python train.py --num_hidden_layers=12 --experts_per_token=4 --init_std_router=0.0152 --vocab_size=2048 --norm_place="pre" --init="normal" --init_std_o=0.0 --learning_rate=0.00736 --beta1=0.95 --decay_shape="square" --max_seq_len=256 --z_loss=0.0001
Below are experts of layer 4 (counted from 0) of a mixture-of-experts language model. Rows are named router (the router's row for the expert), gate (a neuron's input weights, with its number), up (a neuron's input weights, with its number) and show model dimensions 0-95. Each number is 200 + 40 x the weight over its row's rms, rounded and kept within 0 to 999.
After each expert's rows: "gets" lists some tokens that make up at least twice as much of what it gets as of all text. This comes from a sample of Wikipedia text that the model never trained on. Tokens count by the router's weight.

# expert 49
router,154,289,177,205,160,209,197,176,177,158,236,141,202,252,252,173,167,198,152,228,225,277,167,236,250,123,225,207,145,290,179,133,212,235,54,214,259,161,158,185,225,206,180,245,251,185,228,195,189,236,146,255,162,205,194,190,191,182,127,222,162,219,235,231,171,253,251,241,173,197,195,223,208,213,248,225,173,234,201,203,145,199,203,219,235,213,275,239,245,175,161,228,221,217,215,167
gate0,215,300,192,222,191,248,135,211,199,188,217,124,227,169,181,235,136,201,230,128,226,238,207,216,178,186,279,256,192,238,189,154,233,226,246,210,179,150,246,230,225,166,261,220,290,153,211,173,182,192,220,158,140,155,229,110,135,106,113,184,233,184,209,193,176,166,193,231,245,201,220,202,188,189,257,182,217,149,240,225,164,164,179,203,247,234,238,242,220,205,122,229,192,192,223,243
up0,208,273,181,213,205,217,137,194,144,225,216,209,161,290,193,205,177,206,209,242,239,204,165,230,197,220,244,194,224,230,194,167,195,215,156,210,260,154,211,149,294,210,268,257,165,239,169,214,110,230,203,195,209,177,223,111,136,146,195,212,237,149,254,217,156,227,227,224,181,214,230,218,154,222,208,231,250,193,157,218,258,193,184,283,252,284,245,185,249,134,179,186,178,247,115,226
gate1,164,210,232,239,179,124,216,182,159,230,200,191,264,233,134,137,185,230,189,241,271,165,208,219,227,115,211,133,143,205,203,191,232,247,225,128,232,226,117,265,226,226,212,214,152,263,216,157,241,145,196,243,157,202,174,212,195,243,154,227,176,262,252,200,200,225,262,157,129,137,154,206,180,228,183,166,181,178,286,212,233,227,220,216,263,201,222,207,278,176,207,188,249,167,159,199
up1,222,157,91,233,140,200,144,242,118,195,247,221,206,196,198,198,211,183,175,178,161,250,164,104,226,239,127,166,190,165,175,217,190,159,204,237,197,172,249,255,226,192,204,173,295,184,161,220,220,211,212,155,220,221,180,182,198,176,214,270,204,151,172,142,201,236,160,225,180,283,198,196,220,218,277,156,265,257,188,191,206,226,178,121,139,200,236,191,270,171,179,144,164,251,241,189
gate2,157,216,147,217,211,213,234,173,210,160,266,90,154,173,249,133,182,203,170,240,273,222,149,151,249,195,293,226,205,234,206,234,254,193,168,249,199,218,157,255,239,168,144,177,251,159,268,78,165,170,254,219,197,274,214,237,227,171,204,216,193,206,234,195,173,183,186,274,216,165,184,212,165,256,187,163,189,229,180,215,195,231,202,214,219,202,197,174,157,206,100,197,182,180,167,166
up2,207,165,200,296,207,155,236,243,194,151,221,287,159,157,235,192,201,187,173,182,154,174,199,220,181,167,122,248,158,186,249,122,176,181,196,163,167,215,203,206,133,246,181,212,171,146,171,250,235,158,204,246,203,228,158,234,139,191,128,161,140,231,221,110,253,207,142,173,205,194,212,239,219,196,266,187,164,147,144,219,191,214,200,257,221,224,172,256,256,140,263,199,196,179,141,142
gate3,124,250,191,196,214,187,115,248,169,156,249,184,183,180,255,223,219,240,194,185,200,233,168,158,227,184,224,150,167,297,232,241,219,168,185,204,276,180,96,243,270,195,220,198,177,228,201,193,271,249,108,199,217,242,187,231,265,176,157,186,169,182,230,219,213,262,239,218,220,205,131,128,213,277,205,201,193,211,189,244,162,221,207,233,221,216,165,174,207,185,156,175,248,220,154,108
up3,207,161,238,223,125,165,230,182,123,223,187,150,124,229,198,197,226,230,217,162,216,256,242,211,157,160,151,146,186,180,234,273,193,223,231,223,296,213,250,166,154,228,207,135,238,265,239,162,234,202,167,269,200,175,196,192,140,171,238,219,197,290,205,212,165,169,197,186,132,243,200,141,213,158,198,220,205,208,267,214,189,197,146,126,183,246,275,225,198,150,187,137,250,191,243,166
gets: "ort", "her", " count", "ut", "ric", "ry"

# expert 111
router,221,265,297,197,219,134,275,209,213,145,211,235,150,180,221,194,101,194,168,207,199,223,163,270,249,196,281,205,191,201,193,195,200,201,188,233,235,224,193,141,199,227,169,261,236,205,234,212,265,179,145,322,167,212,175,276,189,202,146,191,196,150,180,204,203,205,259,235,195,238,178,255,201,174,190,188,191,146,242,201,185,217,209,222,123,226,193,285,253,228,178,137,225,225,253,227
gate0,218,186,182,143,202,189,237,180,158,129,159,179,178,197,199,116,224,168,193,195,150,261,207,200,173,200,179,207,182,178,151,277,201,179,279,252,146,193,171,163,181,160,183,247,233,148,165,233,258,198,212,212,219,172,231,199,203,131,163,232,181,116,195,152,231,199,188,119,150,258,204,208,206,138,238,201,170,245,187,195,218,225,253,264,232,164,151,248,267,197,233,138,179,305,194,117
up0,159,149,117,311,233,173,193,192,218,263,201,236,224,99,221,249,214,162,194,163,137,201,267,168,190,152,237,217,268,222,157,199,171,165,147,231,187,188,227,208,242,267,188,199,182,247,224,128,220,226,208,176,211,171,220,175,235,230,210,241,202,219,194,179,206,203,291,272,204,252,189,238,184,189,204,132,238,234,169,131,248,205,260,208,235,192,246,201,154,108,171,219,246,178,212,222
gate1,246,196,187,161,216,164,209,133,207,147,299,246,197,110,154,195,146,200,213,159,169,188,204,204,269,227,189,175,206,175,216,186,178,244,221,211,166,228,196,224,190,288,185,255,200,170,243,240,202,167,189,263,211,129,149,286,156,230,266,234,210,205,155,245,236,216,250,198,240,140,152,228,148,167,171,183,177,193,243,241,178,261,222,132,154,266,205,141,237,224,112,185,222,183,191,215
up1,230,213,229,198,200,281,225,158,169,238,166,154,159,224,165,198,259,152,175,212,204,205,215,152,119,178,182,155,203,159,270,278,146,271,213,242,196,147,254,137,208,160,256,262,216,164,208,228,151,217,158,192,245,179,161,129,150,203,210,227,231,215,176,247,223,205,219,193,213,279,226,128,157,193,243,242,199,269,145,222,164,146,266,196,248,157,254,137,175,209,206,211,192,211,204,142
gate2,202,211,237,167,200,194,139,200,145,213,171,185,220,222,214,211,258,210,263,156,175,244,188,190,284,121,267,225,160,264,239,141,195,204,179,223,228,98,196,187,254,261,256,153,180,168,175,211,199,166,169,255,235,208,244,235,255,163,200,246,259,216,205,133,180,276,267,159,147,175,227,211,177,202,258,173,207,132,183,215,233,205,182,203,239,249,167,234,297,188,230,211,241,144,193,193
up2,153,237,157,186,206,186,195,188,222,277,300,233,145,261,286,134,208,178,250,199,222,176,156,226,160,133,185,193,121,213,193,225,182,176,193,187,193,151,187,190,198,216,185,135,162,275,195,229,228,244,168,214,226,222,193,238,228,160,219,192,179,262,129,175,121,214,177,208,191,192,188,183,219,219,210,171,235,245,201,228,223,242,214,295,231,144,148,234,102,203,154,262,163,201,159,136
gate3,132,272,239,178,207,220,116,233,195,157,217,208,164,227,181,202,87,186,223,107,253,199,216,243,259,236,165,215,174,213,244,146,199,174,156,205,235,202,285,268,161,153,221,157,252,186,224,221,196,178,177,191,173,195,217,252,236,194,219,190,200,95,210,222,235,258,194,125,228,182,202,192,242,169,163,156,134,130,250,205,168,175,172,188,178,240,195,194,144,215,256,154,218,163,181,229
up3,220,203,148,266,227,296,174,188,242,167,170,164,214,202,229,196,255,201,156,196,132,201,266,147,217,181,212,217,206,158,208,232,257,145,184,200,233,210,203,232,254,294,152,293,173,187,160,151,211,248,146,204,231,175,236,180,224,179,218,158,306,221,230,211,167,217,302,140,247,148,150,254,215,181,189,225,165,204,233,211,164,220,188,223,193,242,190,215,221,262,239,239,264,221,237,181
gets: "or", "ab", "pt", "ter", "ath", "ro"

# expert 74
router,242,209,203,203,275,193,198,194,190,154,242,231,142,138,248,132,156,251,155,140,204,219,179,189,254,226,177,210,208,234,100,169,182,275,170,212,299,195,285,173,212,212,178,232,190,151,254,186,179,221,167,213,204,197,183,209,226,219,150,191,153,136,238,201,171,186,192,174,164,250,173,136,207,254,212,172,248,277,203,226,207,202,179,243,107,230,213,259,255,178,162,217,193,213,193,106
gate0,235,202,129,195,207,137,182,141,261,204,226,204,213,152,204,230,242,232,180,212,114,167,200,252,254,187,140,233,218,155,138,191,173,239,240,179,136,225,154,265,193,218,123,115,241,226,235,122,223,202,172,182,211,257,122,235,245,156,206,146,128,250,261,227,243,167,211,262,222,176,170,200,225,194,230,234,200,220,202,150,165,236,194,241,201,180,171,179,215,231,174,209,217,265,278,178
up0,198,244,243,218,237,160,162,223,147,222,175,194,220,264,188,187,207,203,85,140,231,172,190,198,152,181,232,225,160,214,185,272,247,175,228,128,169,131,171,185,182,152,268,194,205,198,236,182,256,163,186,242,211,212,216,245,264,162,163,243,264,205,202,218,178,216,238,243,214,266,193,265,218,265,183,162,268,171,228,183,195,230,279,264,242,285,254,213,161,154,217,188,203,245,141,221
gate1,150,114,217,228,216,174,225,192,200,170,166,240,180,124,219,273,193,197,142,169,260,215,193,252,207,157,238,250,171,140,164,232,172,146,194,214,188,245,270,224,240,212,232,219,160,133,287,221,204,135,193,217,206,173,204,273,197,217,205,189,220,220,218,231,188,186,238,266,174,249,131,194,205,242,170,262,236,224,188,178,112,229,147,239,230,278,189,259,140,240,181,249,246,165,162,183
up1,224,173,205,168,246,140,218,172,262,239,180,205,187,202,180,186,234,209,204,102,176,170,166,260,143,191,225,148,256,182,112,207,163,227,192,219,215,162,140,166,160,177,237,178,279,218,168,210,211,133,165,175,182,185,115,158,262,232,205,193,191,202,140,177,205,190,240,199,154,126,77,127,222,208,165,210,238,215,172,259,170,186,245,160,243,138,211,192,217,219,131,241,229,165,211,201
gate2,168,193,204,211,178,226,216,163,215,161,241,147,176,155,178,199,149,212,240,187,214,183,167,175,254,201,145,173,195,204,193,213,195,179,193,300,170,230,159,165,251,159,139,194,208,222,278,238,294,217,134,160,158,221,163,140,140,103,294,214,136,180,239,226,145,200,166,207,207,203,198,185,265,207,282,183,192,96,214,171,203,280,191,187,191,188,140,198,251,195,228,218,168,207,178,173
up2,273,147,185,254,158,227,208,194,214,191,161,119,219,135,220,250,129,144,222,252,172,180,179,169,231,225,215,243,247,190,221,287,244,237,212,188,210,230,245,217,176,191,137,184,233,175,253,254,242,192,168,205,236,166,223,171,128,244,136,227,191,274,129,199,285,194,188,259,193,239,176,236,198,191,211,143,168,214,243,157,164,215,191,195,174,309,178,153,142,212,241,224,225,175,191,175
gate3,181,200,173,203,207,191,169,238,254,241,219,226,209,139,245,181,160,156,91,201,213,189,237,158,213,172,215,180,239,232,168,238,236,150,231,192,167,194,164,141,156,328,242,251,165,194,145,239,154,228,218,179,152,259,203,218,184,214,211,157,190,170,157,219,207,173,203,242,172,207,207,157,173,206,256,92,173,208,125,180,147,221,222,246,104,166,170,213,226,236,174,150,122,193,232,225
up3,137,163,177,187,160,169,247,170,186,161,151,190,178,197,196,180,156,156,266,148,262,248,231,164,186,130,203,149,164,247,265,139,227,121,223,280,196,235,236,189,260,187,173,204,139,222,165,269,235,173,212,101,238,240,218,250,210,164,154,195,198,204,197,172,206,186,209,168,217,194,260,210,199,151,151,123,146,252,211,213,194,236,138,266,167,199,267,211,174,220,150,171,220,191,171,242
gets: " ", " −", "ual", " ag"

# expert 16
router,246,195,209,203,215,165,290,170,203,181,197,125,214,217,158,192,54,219,199,195,210,201,157,251,223,120,236,172,252,258,156,209,241,249,220,225,199,193,227,139,189,237,179,196,233,206,244,210,247,213,164,242,155,163,183,267,227,232,118,198,129,210,158,184,224,226,260,237,172,234,188,248,242,182,225,200,220,222,229,180,187,142,177,231,178,182,217,212,201,284,166,111,220,214,257,140
gate0,209,179,213,176,228,148,231,185,187,226,247,158,183,253,221,194,100,253,181,270,203,146,210,193,218,269,211,176,251,215,271,155,256,307,173,180,164,124,211,196,180,201,219,214,179,169,195,269,230,178,133,273,149,137,183,224,227,239,156,206,185,166,220,152,229,206,211,275,171,232,281,245,160,222,206,203,151,185,198,203,131,215,160,159,225,176,212,199,190,218,264,130,254,193,183,239
up0,236,197,184,222,209,187,233,204,204,247,262,165,163,218,213,230,129,227,198,209,178,223,189,256,235,222,241,231,252,182,186,205,207,147,184,182,135,158,231,213,158,173,271,191,149,202,236,205,263,182,209,268,177,168,206,203,169,170,177,144,308,153,264,202,149,142,186,179,211,163,225,289,131,189,225,188,240,165,236,269,214,227,232,177,179,207,223,163,225,263,200,118,218,244,83,145
gate1,222,226,232,124,172,252,309,165,220,181,218,125,143,128,197,208,168,190,274,161,223,220,260,191,157,114,172,223,261,188,225,160,276,228,237,236,201,137,211,233,170,217,242,213,189,165,166,184,193,178,212,169,210,201,252,141,184,182,156,171,210,205,164,166,196,159,183,198,233,219,279,101,141,196,250,213,138,178,202,237,196,180,173,213,213,218,182,251,232,280,178,145,153,211,220,226
up1,191,196,251,175,186,222,135,164,253,135,211,183,150,226,190,278,171,170,201,229,207,242,162,248,141,193,116,172,243,199,179,295,279,166,209,163,193,112,262,171,209,269,226,188,271,189,172,168,184,207,180,177,321,165,205,209,218,222,254,186,198,248,180,116,177,168,179,210,211,215,230,194,158,169,175,182,207,181,116,157,165,209,201,110,213,217,227,227,247,206,186,191,209,218,229,198
gate2,224,216,154,211,239,162,164,197,200,165,152,208,203,184,211,115,234,174,160,219,172,263,196,226,191,192,219,121,249,230,258,208,195,293,145,287,215,194,173,137,148,234,143,220,282,207,194,164,197,146,210,156,209,269,157,214,208,172,134,232,207,183,165,150,218,200,195,253,165,220,219,245,212,176,246,154,196,163,205,185,242,231,207,222,267,144,185,193,198,245,183,124,246,307,148,166
up2,248,194,200,257,151,195,205,165,255,194,255,114,204,238,167,245,117,180,171,216,231,268,176,213,190,247,138,154,139,234,180,187,163,235,221,255,166,179,235,224,208,139,244,129,134,268,207,158,113,171,227,233,240,249,182,203,220,183,218,202,151,226,210,257,249,257,172,174,236,221,211,183,135,213,105,225,196,193,205,133,209,218,199,198,216,171,225,160,187,179,217,276,148,194,208,260
gate3,218,145,172,170,267,197,176,263,252,210,195,156,188,294,239,233,160,210,237,203,240,223,169,223,150,165,295,106,229,225,254,203,194,279,230,182,244,256,176,180,225,214,198,214,276,154,239,260,270,179,172,281,173,265,203,197,206,183,225,184,181,210,192,146,177,146,237,193,181,259,233,221,193,256,166,214,248,184,127,173,181,221,171,223,250,163,237,217,219,220,181,114,203,218,185,185
up3,233,265,170,210,244,186,235,142,149,194,177,262,173,249,228,153,191,252,178,180,250,240,256,143,256,157,204,221,185,334,140,239,212,136,193,175,189,213,205,199,132,230,179,173,184,199,198,238,250,216,227,210,187,228,182,252,202,249,264,165,273,226,217,154,206,193,171,242,204,212,142,230,258,176,153,145,234,212,243,113,175,265,193,218,176,120,202,194,219,248,237,172,192,234,242,194
gets: "e", "y", "le", "ter", "ly", "ow"

# expert 112
router,269,248,207,277,195,212,215,221,190,212,203,139,216,198,187,167,138,195,108,182,274,251,227,246,202,211,241,207,181,266,230,92,233,275,172,266,201,190,179,173,174,208,218,197,282,210,194,181,178,187,142,194,99,221,189,179,201,205,187,178,205,191,260,290,199,231,265,198,203,179,245,224,202,243,243,206,212,198,220,175,151,204,135,237,123,236,167,223,222,148,168,189,171,264,237,156
gate0,193,257,134,260,165,140,174,115,218,250,227,155,206,122,220,191,210,201,211,236,225,240,159,274,218,154,261,234,240,194,285,261,258,279,188,172,149,185,206,208,172,243,239,184,184,233,166,116,190,191,148,179,179,203,154,205,136,239,173,255,205,173,184,193,209,259,189,215,151,210,123,233,267,190,218,222,155,188,193,156,152,181,183,203,159,269,135,242,219,230,201,160,201,221,200,232
up0,212,284,166,192,239,263,147,167,244,228,212,157,199,205,206,233,137,173,258,256,170,247,205,147,232,228,169,251,129,163,204,261,191,209,158,264,228,198,201,139,187,216,196,232,174,192,172,211,203,149,154,202,220,196,226,202,207,235,193,239,169,241,155,251,206,192,143,262,270,130,275,243,215,111,144,230,207,198,201,234,147,176,247,208,223,187,192,185,212,147,137,138,100,183,240,178
gate1,155,201,227,230,128,217,197,186,136,225,169,170,187,272,179,173,234,173,139,183,208,210,274,255,174,196,220,170,150,216,168,220,231,175,173,198,222,233,212,205,234,225,182,164,190,149,236,114,203,148,239,200,210,175,241,263,166,247,258,176,222,141,253,212,152,310,166,185,185,155,207,154,211,175,236,190,146,154,135,175,103,230,102,231,161,241,258,223,192,192,218,156,142,222,209,223
up1,201,133,119,168,244,215,169,199,227,142,215,216,189,210,178,285,145,178,259,210,162,211,178,201,237,182,173,205,206,195,175,193,208,166,184,197,181,169,263,178,197,242,181,166,244,215,198,153,206,226,181,206,227,214,214,116,200,134,266,241,214,204,164,167,149,120,228,233,279,170,179,185,152,153,112,129,214,227,92,184,184,207,222,192,127,235,248,176,151,180,304,225,246,181,190,181
gate2,255,163,248,161,164,164,215,232,159,198,222,135,231,180,214,165,127,149,219,203,231,197,120,232,160,212,181,123,189,226,258,163,222,181,168,231,178,142,256,219,167,235,187,174,314,201,162,174,204,223,230,149,175,233,189,248,160,168,134,233,199,199,161,174,242,184,162,201,202,210,248,247,186,188,292,225,222,274,202,116,172,254,159,207,182,188,226,179,268,177,166,210,264,155,241,140
up2,215,160,145,155,254,223,152,227,214,268,179,166,295,179,164,249,127,214,127,202,223,225,269,220,220,175,172,253,223,184,188,227,137,262,232,198,176,212,246,151,254,175,257,218,215,115,169,163,198,186,240,144,180,228,104,183,130,227,200,277,222,280,128,148,190,188,240,185,172,185,190,181,153,227,246,173,205,210,228,224,182,199,179,205,165,152,192,192,193,231,178,216,160,239,250,159
gate3,270,247,219,211,199,228,177,161,201,201,279,148,287,204,212,191,141,130,218,150,154,236,229,223,226,148,198,184,165,130,140,209,222,237,214,227,181,258,269,195,170,244,209,220,245,151,251,245,146,150,242,158,223,156,179,192,188,223,239,194,153,228,196,220,220,261,243,172,154,213,271,189,155,170,242,271,232,128,210,264,205,145,216,245,257,192,166,232,205,170,242,261,258,223,206,218
up3,142,280,239,246,202,186,221,223,177,198,213,209,231,202,201,212,185,191,259,225,207,115,235,164,169,202,159,230,224,253,200,249,218,202,178,217,234,245,147,177,259,145,216,309,219,280,136,205,213,263,226,232,190,232,139,196,187,193,198,235,64,217,207,176,209,185,197,224,192,237,214,157,184,197,190,241,157,129,174,205,228,194,270,303,239,153,186,220,193,145,159,239,177,164,241,186
gets: " re", "ric", " record", "ac", " Re", " co"

# expert 29
router,250,257,245,226,222,141,218,176,277,209,288,177,235,262,256,193,121,219,173,188,266,216,182,199,170,150,274,168,205,196,147,138,199,206,183,267,222,203,172,201,210,223,232,269,217,192,146,187,233,223,135,203,181,222,146,174,176,234,104,212,180,222,242,217,192,250,240,258,176,214,168,192,159,268,166,242,210,201,219,198,166,180,159,240,79,231,214,228,174,179,158,243,242,227,193,221
gate0,189,179,217,269,244,204,146,233,164,217,204,150,188,230,247,148,197,184,198,161,165,182,228,219,183,267,196,196,168,227,204,197,214,196,184,228,214,242,147,187,218,227,243,238,153,184,194,133,270,216,127,239,174,121,176,249,294,195,129,145,200,164,268,157,248,207,191,209,135,242,192,261,162,212,182,196,221,154,214,118,217,203,219,226,138,180,194,112,139,181,120,194,213,283,182,244
up0,217,208,252,129,153,240,224,93,178,178,190,245,178,131,179,162,192,202,227,236,218,218,169,201,248,234,209,207,215,176,255,220,195,227,128,253,233,205,210,245,169,168,189,168,218,220,225,219,143,162,185,219,207,219,182,300,155,174,198,122,187,191,147,190,195,203,195,171,281,177,138,193,115,263,168,147,172,137,218,230,231,220,224,234,270,223,270,255,183,135,249,157,206,142,230,166
gate1,194,248,261,192,187,189,170,160,230,235,264,148,324,201,160,201,181,221,160,177,233,176,175,175,211,295,182,214,177,146,235,214,189,178,225,171,225,164,218,235,214,205,174,192,257,184,174,219,215,269,157,192,172,242,199,284,186,190,139,164,179,124,250,186,194,236,188,210,260,217,238,140,201,262,256,210,259,236,240,179,152,239,175,295,209,131,224,159,186,254,249,173,153,191,249,172
up1,200,194,222,174,134,150,220,194,258,237,233,239,193,180,213,173,143,225,274,280,251,212,226,225,148,261,194,129,274,94,231,194,205,251,230,133,211,148,242,276,188,296,155,214,194,137,165,186,187,229,213,123,254,210,180,184,186,254,178,181,201,285,289,163,190,241,226,200,208,187,234,195,219,175,199,202,244,202,249,205,223,216,164,165,214,212,259,196,188,197,186,223,202,258,210,203
gate2,188,215,181,168,196,139,146,163,126,147,205,201,178,223,231,282,195,201,155,234,141,156,139,209,230,239,238,247,236,188,222,213,178,222,202,234,180,169,221,190,179,194,218,221,182,144,243,292,142,199,154,119,148,179,206,205,252,264,224,253,244,218,184,176,142,204,222,233,152,153,169,240,185,227,143,193,190,271,232,300,180,188,191,156,255,212,157,241,169,135,183,127,204,172,133,230
up2,197,239,196,222,244,191,123,187,172,253,181,182,220,208,189,192,174,179,224,253,203,234,200,270,199,266,206,210,215,152,125,204,175,178,210,173,178,156,134,218,242,239,179,123,219,204,174,168,291,207,230,179,128,198,181,115,297,197,166,280,207,256,225,245,213,249,228,125,240,231,219,200,140,249,242,173,213,203,174,177,181,168,146,153,245,211,181,236,220,166,126,222,171,130,220,257
gate3,199,227,277,168,224,215,251,166,195,233,274,180,227,189,202,237,132,222,276,168,201,127,220,197,189,207,139,166,216,210,136,119,221,143,235,122,174,163,193,148,212,163,261,224,191,204,181,257,135,204,204,208,176,153,203,234,169,260,153,188,144,199,161,189,145,268,257,168,249,170,253,152,170,278,186,161,144,135,190,219,203,163,195,213,151,237,200,214,185,167,293,176,209,186,205,211
up3,156,249,292,226,189,188,225,232,170,252,266,157,210,174,285,212,201,283,224,159,218,191,203,220,193,228,246,146,206,240,156,158,263,182,187,187,151,227,224,216,150,223,233,236,176,264,167,197,225,230,194,243,204,141,186,188,201,197,181,182,138,257,190,225,247,224,167,241,234,199,259,268,134,237,193,184,176,117,204,294,237,182,272,224,166,222,186,247,224,149,266,178,198,185,193,280
gets: "ro", " pro", "act", " Pro", "op", "lect"

# expert 55
router,256,235,235,206,174,204,245,199,164,124,269,172,157,150,249,158,167,207,159,129,223,195,185,230,210,208,213,224,187,285,234,212,146,207,184,278,226,188,166,133,220,211,233,215,322,198,199,143,230,260,191,193,203,169,168,263,180,244,147,247,236,165,192,244,179,278,245,234,210,180,247,177,173,210,147,207,226,240,230,207,199,150,283,223,188,171,223,269,227,206,232,188,270,226,207,150
gate0,209,201,203,200,178,187,183,207,160,151,210,223,240,200,120,244,114,213,163,228,208,190,111,285,197,173,202,226,213,200,205,202,97,200,119,285,265,233,222,224,189,202,193,182,240,270,216,193,178,218,227,218,181,228,234,252,235,172,257,194,225,240,177,219,262,193,261,174,250,230,205,189,151,133,166,142,207,250,247,259,192,220,243,252,219,193,229,150,151,207,165,248,268,277,164,217
up0,234,160,214,191,226,242,178,270,172,236,185,232,232,210,191,235,169,219,215,244,208,271,198,319,188,177,211,216,216,186,206,180,175,197,221,247,148,208,216,243,186,229,100,147,206,214,242,242,128,221,244,236,211,207,282,203,184,136,242,130,244,235,184,152,268,189,166,121,235,246,163,270,174,186,223,205,229,268,234,178,146,207,215,166,209,163,260,151,157,200,207,200,188,267,198,127
gate1,124,211,161,172,167,219,173,156,209,68,232,166,163,185,250,231,237,228,164,237,227,209,211,229,228,241,233,157,218,230,232,160,216,184,202,224,220,119,191,275,228,179,163,253,195,203,215,142,203,190,247,215,136,180,252,132,205,218,167,118,170,207,211,262,161,212,114,189,204,182,201,184,237,184,250,133,237,171,215,129,249,232,127,165,237,127,226,184,221,256,173,178,201,195,162,179
up1,183,219,264,195,194,158,208,177,259,207,187,173,238,244,216,72,224,184,199,176,252,186,171,213,192,158,186,117,185,172,192,184,239,197,107,169,148,224,198,186,254,194,151,202,184,201,215,182,162,188,196,216,218,193,184,307,145,240,262,190,224,243,160,137,219,215,220,269,174,227,167,174,138,171,170,196,192,211,197,252,128,235,193,197,137,227,193,246,108,134,176,243,177,155,266,249
gate2,202,281,220,173,202,182,172,221,104,232,177,131,235,253,179,142,232,231,241,167,198,239,193,157,193,196,177,188,240,273,187,160,119,160,195,276,215,237,166,196,297,171,174,198,250,198,141,120,196,171,194,191,203,261,173,316,182,192,145,174,268,183,203,183,216,179,241,179,186,236,146,196,218,207,238,244,191,252,246,224,229,178,149,148,180,229,143,209,180,188,178,246,184,188,150,164
up2,204,194,206,254,221,282,163,138,235,182,180,176,202,172,190,201,191,195,98,238,195,158,170,205,159,241,209,214,216,142,168,220,243,203,246,146,210,199,231,174,135,246,263,168,221,194,176,272,183,205,180,148,137,156,195,166,227,248,220,285,141,177,197,269,202,180,162,223,165,156,266,247,225,170,185,194,176,174,202,209,195,269,246,216,167,135,272,232,170,237,243,118,146,159,249,141
gate3,207,240,241,261,211,227,229,106,226,126,226,203,210,86,232,169,230,220,266,163,217,215,250,226,286,190,171,129,181,273,227,239,134,240,167,233,211,175,192,206,202,153,222,235,196,204,176,212,195,218,227,252,182,197,173,218,154,149,131,196,202,197,127,130,157,175,228,136,144,137,173,219,153,152,162,161,169,189,264,190,233,194,235,262,167,164,180,235,185,157,231,181,216,237,189,199
up3,220,209,200,218,145,217,173,109,155,146,180,191,202,179,180,200,197,189,187,157,217,196,200,180,222,151,240,168,185,260,194,343,132,198,163,264,247,195,175,212,123,145,252,190,246,214,176,236,226,235,198,268,235,237,145,210,195,164,161,197,210,183,183,197,166,142,191,210,172,173,141,186,104,185,218,205,155,192,185,339,202,154,240,209,188,204,143,188,202,204,179,266,245,223,212,221
gets: "|", " |", " As", "=", "|---", "In"

# expert 109
router,217,197,179,194,265,167,167,203,185,156,241,218,136,140,226,119,154,245,158,161,197,220,200,198,214,212,163,212,225,222,107,158,168,275,174,229,288,191,289,184,201,185,155,232,203,174,268,201,195,232,183,209,222,216,200,196,222,197,163,196,157,161,242,200,218,160,201,173,159,245,172,165,206,256,228,190,257,238,190,239,221,223,153,252,100,237,215,236,268,163,116,216,197,207,189,86
gate0,219,229,187,226,178,206,186,203,203,214,214,181,150,226,251,165,167,186,246,307,208,231,165,170,180,228,165,186,208,255,257,177,208,256,163,168,114,251,172,181,214,145,162,239,164,262,238,224,199,222,209,230,250,201,140,204,182,209,136,208,289,214,167,162,242,149,209,194,216,131,208,242,124,276,244,212,182,214,199,155,308,194,214,211,167,161,304,229,236,190,163,248,225,194,152,174
up0,190,179,253,206,238,247,250,158,185,216,166,164,227,220,153,209,183,242,250,169,142,207,172,242,180,178,228,218,213,209,255,172,162,114,215,180,117,263,186,144,170,175,148,159,221,187,210,217,147,216,290,143,125,298,162,225,147,179,199,182,170,219,121,260,198,214,171,181,255,197,210,179,184,162,221,193,171,235,239,177,175,78,168,205,156,191,216,204,221,191,245,285,237,191,203,212
gate1,222,144,165,155,208,232,209,170,258,169,212,208,131,186,194,218,168,209,177,227,131,174,169,158,179,189,174,214,203,134,183,145,156,223,175,202,204,180,165,218,301,107,236,184,219,279,207,194,207,254,221,225,171,259,256,143,237,150,259,208,182,191,179,240,311,247,198,142,229,165,202,94,256,196,169,194,207,230,156,139,230,257,192,174,174,181,218,245,255,181,186,249,215,178,192,232
up1,249,236,217,262,203,157,161,194,226,122,156,154,199,107,210,223,209,247,211,135,220,202,257,254,185,157,211,203,297,201,177,212,225,129,164,187,166,207,261,175,140,266,175,194,189,175,205,140,169,220,220,150,226,217,200,149,170,193,163,174,256,236,202,203,122,203,209,198,187,156,256,154,215,213,231,225,181,188,201,223,311,166,213,223,180,175,205,165,157,167,118,165,210,236,98,212
gate2,164,292,177,195,217,239,219,186,186,251,141,250,155,188,211,158,269,188,174,260,245,253,271,254,200,234,159,251,166,201,229,197,161,186,165,199,142,192,163,166,214,200,160,258,155,204,199,228,207,204,185,213,231,105,168,172,195,144,154,225,190,187,265,236,250,178,260,188,250,211,184,164,172,228,196,181,248,258,197,141,192,210,181,207,241,264,315,265,166,209,276,195,162,193,225,148
up2,236,248,135,240,211,238,163,159,220,199,189,181,240,240,155,296,215,189,247,243,160,226,192,171,265,160,241,162,144,182,140,300,244,148,256,248,206,222,183,174,135,195,201,197,180,215,199,162,240,182,260,183,198,274,171,194,165,198,202,187,166,293,241,217,197,301,163,123,242,196,217,146,186,211,191,194,197,208,178,234,286,157,197,244,155,206,217,221,244,203,248,194,213,220,160,251
gate3,138,191,178,180,145,188,182,143,225,164,178,203,213,95,218,210,216,158,170,269,163,117,157,237,203,155,203,184,147,170,214,205,100,217,202,204,194,121,242,210,200,250,235,251,170,186,188,133,219,218,231,259,151,230,193,284,160,161,200,242,182,181,227,261,146,206,132,207,185,185,208,177,211,209,164,169,226,124,161,215,212,142,195,239,109,228,239,183,204,244,246,218,135,226,217,238
up3,271,189,277,224,233,166,242,185,212,173,213,170,243,158,196,256,145,179,228,232,207,238,276,191,143,225,153,164,204,161,162,137,181,236,154,208,218,212,142,224,149,142,126,129,205,204,218,166,194,232,147,225,249,157,167,270,205,285,214,187,203,178,198,194,184,226,251,228,171,233,190,168,106,148,142,235,202,202,177,214,231,164,151,215,235,160,308,234,146,171,224,162,230,166,201,194
gets: " ", "otes", " −"